config = dict(
    d_shared_expert=128,
    moe_layers=[1, 2, 3, 4, 5, 6, 7],
    balance_loss=0.00175,
    init_std_router=0.00736,
    norm='layernorm',
    optimizer='cautious_adamw',
)
Below are experts of layer 3 (counted from 0) of a mixture-of-experts language model. Rows are named router (the router's row for the expert), gate (a neuron's input weights, with its number), up (a neuron's input weights, with its number) and show model dimensions 64-127. Each number is 500 + 50 x the weight over its row's rms, rounded and kept within 0 to 999. Numbers have three digits each.
After each expert's rows: a language model's description of what the expert responds to. This comes from a sample of Wikipedia text that the model never trained on.

# expert 13
router:481493476519568521502515442442414515480475386477502554489510539495426444529536519508472479449531532489518510522483487557521472556510515494553530551526532581485551472612536517477602539453521593
gate2:478550467503530508597493471399355546488514366510499546535445449558473476489470510481453485545536605440495501512577454527476462558523498552527534550531451497586471528563500513557453486447522541
up2:494516526472579471495525486534505424491443575498576552471555601458552496470470444510482531499480411464431459541491445635551496486527383560469527501505433551370470551426415563501447535547439506
Description: First stems of common words before suffixes, especially sports results text, e.g. semifinals, final, play, round, depend, attained.

# expert 1
router:516469459616563470513598457440459413507541486532572484521490577468455510530539505520507414485556526533431481501462456508558575517421490444516494491510551576463544492505489500493572589442499532
gate0:484539502561595544417513506448513394612574547521540445506527475405369461543559476500555467533420511503492485455524530521449471458546512426489615452525419525484491482470499487498517609460518467
up0:510549509516415520442514536527564464597542609526583529465514536498595528498470548524535463572417558487388522515455441521485457474473446419516542444512407504554492433445435494517401520457457516
Description: Short letter or syllable pieces inside proper names and rarer words, often after a capital, e.g. Bro-d-y, circ-u-it, Gu, ington.

# expert 6
router:449477441534548444569516371466445452512497447529538562484525464547519440518509492452444469463516534535501478593513530614504557497504491434484652539533493534497577532539445472486585548470495550
gate2:490544497564542432514546436513463532525413502468464559480502485583457511557567534463403500423473492579445453466520438454521533533548511398495451422562491491499456632499519581486562483501487490
up2:535474551474456476491370569533547544600447468529499525481495463393516438495433507584543536502510505432476513493526501500512444477512563632520546379511487538508484377508470473433556583425528437
Description: Plural noun endings and present-tense verbs like es, ers, is, are, have, can, often in descriptions, e.g. vents, keystones, leaves are.

# expert 10
router:557445465589533503544523414462454481548520430547541551539509516511499499512537447421454489477524586526522535540459556491587572397452550481473608439521569490530532527487483557496501553490541476
gate13:479460551512523521437599645483466442456503465555515505470577518536511475473501515450515455481331500480494524515516489521604384498410431576525517542491533562457521496500510504543536593505537512
up13:513549393571514560567463460627521553546443355523527461506504564469498551446497497425442459524532477524474492438510470415354518487479500461657453559488456488542539538505536510532438490502531561
Description: Periods, numbers, colons and labels in census, table and infobox data, such as average, total, Population, Votes, sq, minus signs.

# expert 14
router:482499446487469468505550496468455513499477514493540584606459546455504419445522481473442461488447482515507521492471535626566566526508543410482594462515573522476595492496586593452566591475464468
gate2:501478420441548485442593471508499537490461466474486566519439491529426527478537482550571444582562488499511491578517470469550532448481453493494476479549494523498491479572542536453455617586538427
up2:470430427526602477537475605519453518487518493461555604562486608485568456518584468509418515451514554496550503529453564470470442534516483460513459455479503577479536417448534576550494467515512515
Description: Media and event words like released, album, film, won, held, plus the closing parenthesis after birth dates in biography openings.

# expert 4
router:526457423574581420505521514494397527545511494528536541559507522417485452462503479563399541497450508553522484546515593531425532498429496548546552503565597465372543507504525504441510567487517476
gate0:456575531456538429409564466483501541539505438528476564522528550509310475513609433529486546469420498501561480479513581538482527548574565510490487387588526537448474527487498488515493506513427567
up0:485476482520486524481470568546542570492494544486504524537495514666520561497504506625517507571501515456460461497563432459518508585484442458492556478510484484627416520483451481486559435494583473
Description: Short inner syllables of rare proper names and words, such as i, ri, em, ari, e.g. Phoen-i-x, Sig-ri-d, c-um-merbund.

# expert 5
router:520536468495489408556545463482456510528450517506508505478584501467480488506482555437498471482489532504505453543454574530499532445515514548498570409518511570463590500511497463500554488482474511
gate2:539510419402477525494553574510504582540466501496493531499515460517543508416531490432488478482567405507520569527414528456556627574502500525390566499434503465495559471505587536501499566520579470
up2:366557446532546471436537498511476512558483534553496601448453597506543482450524516475484479557403488558543423488478491494443450415544485496557488526562427544567537527526453516578427572512491431
Description: Word-ending pieces like -es, -is, -as, -ens, -ies, -us on Latin species names, foreign surnames and plurals, e.g. tendagurensis, Douglas, Agius.

# expert 3
router:450524470574545454545605432510420471564516488528516509584545590495482453477507562500446454494496563551465461565422563476544533499493492453512605446609549497437559539537490513444593498434448531
gate2:503499511609527461583516557475546441500558431519568471443480458478447506543526466506450507551481589498471433434520541486567598583430594435417569499570445437545553405600529457510450506453506582
up2:509486501429574538528451360541472557451620493495495513469594547451517491441465444480508487490589438510513531537412409520589490409538460566533416531481527552572476579513462520567555546509466405
Description: Sentence-ending periods, commas and closing quotes before a new clause, plus conjunctions like but, while, although, because, However.

# expert 15
router:490512458510491433592570530384442492470487436529524516555569544447480472545499516421470498515497545542476526513480537481494525486439519424521477477511560533448509507492515573423544508408496497
gate2:451475512538487453399481518577489451506485460459444521412555492479589498494572545578531576454418493486490509515556579505540563521483526428501530455551411452480510507512555433461571519433534594
up2:535525453431534485479423541482518464456566617547559446496472590536423457543501555428512453456569457490485475484430477496512396475481488489492519616382556512496506524506486477492458476521475515
Description: Prepositions and commas introducing places, dates or objects, e.g. player from Sweden, remodelled in the, during, against, at Maine.

# expert 7
router:489472515515605468479535383477470457530482506507562600542589510499488489455618521419464488487510491496500483509478566466508493486407511451472507461526509494510570465589459532492533490519515537
gate0:541420514564531497402429575508469480471522571576532588534587443434505528483528484491446507511453527486462492579529479498600489421523511506640473418483456526498452553492509595413494464542542492
up0:506466528492671520438543515542444428553556491489485501591557482513527454462602532486464418539436497468523538457510518513499497476502463347472524605431457515517480504545456603570480530517442573
Description: En dashes, hyphens and slashes in compounds and ranges, plus accented or non-Latin byte pieces, e.g. née, 11-year-old, Greek letters.

# expert 2
router:528503452499540478529529514508507440527420480529487521542553600490495429475511561509454415440417505524424461536449523516482481539463503469482589430568519538439506550534609546448482528448519496
gate13:520481478481468501526459566510537479398516503492456562527494561468508445591468500505453515488557504545431569563526641470471524589476605496421434418568474446460459442496547518495457536487506552
up13:485399426517489461551443525535491464460508522510443514485485584394497418519496543579432415407556494518468604463535555527529630545512541426514453536544540497464485512484498575423488469435452555
Description: Line breaks, list dashes, table pipes and == heading markers in structured text, e.g. after "Species of beetle" or infobox lines.

# expert 0
router:466397499536519389512509453423457501554531511526531584517507555441492437504523491511444432475526537521551450498424521532542516501444477440525559449506539577449529572533568506460544494515526483
gate0:487457515469527446485504478512472447492470506550538498503467457452579425488476576561493440557462487473493535530430458488503475531528541487559500489603600489478507491668599456518475536556495351
up0:492545487527471367489488477475516421478463470553497514474536472417531447492466549535443522488461487509542405480517479486512387539561506490503550380581570507412508522611589569486542529521426502
Description: Table cell separators, colons before quoted titles or praise, and function words like to, that, who, was, plus kinship nouns such as wife, father.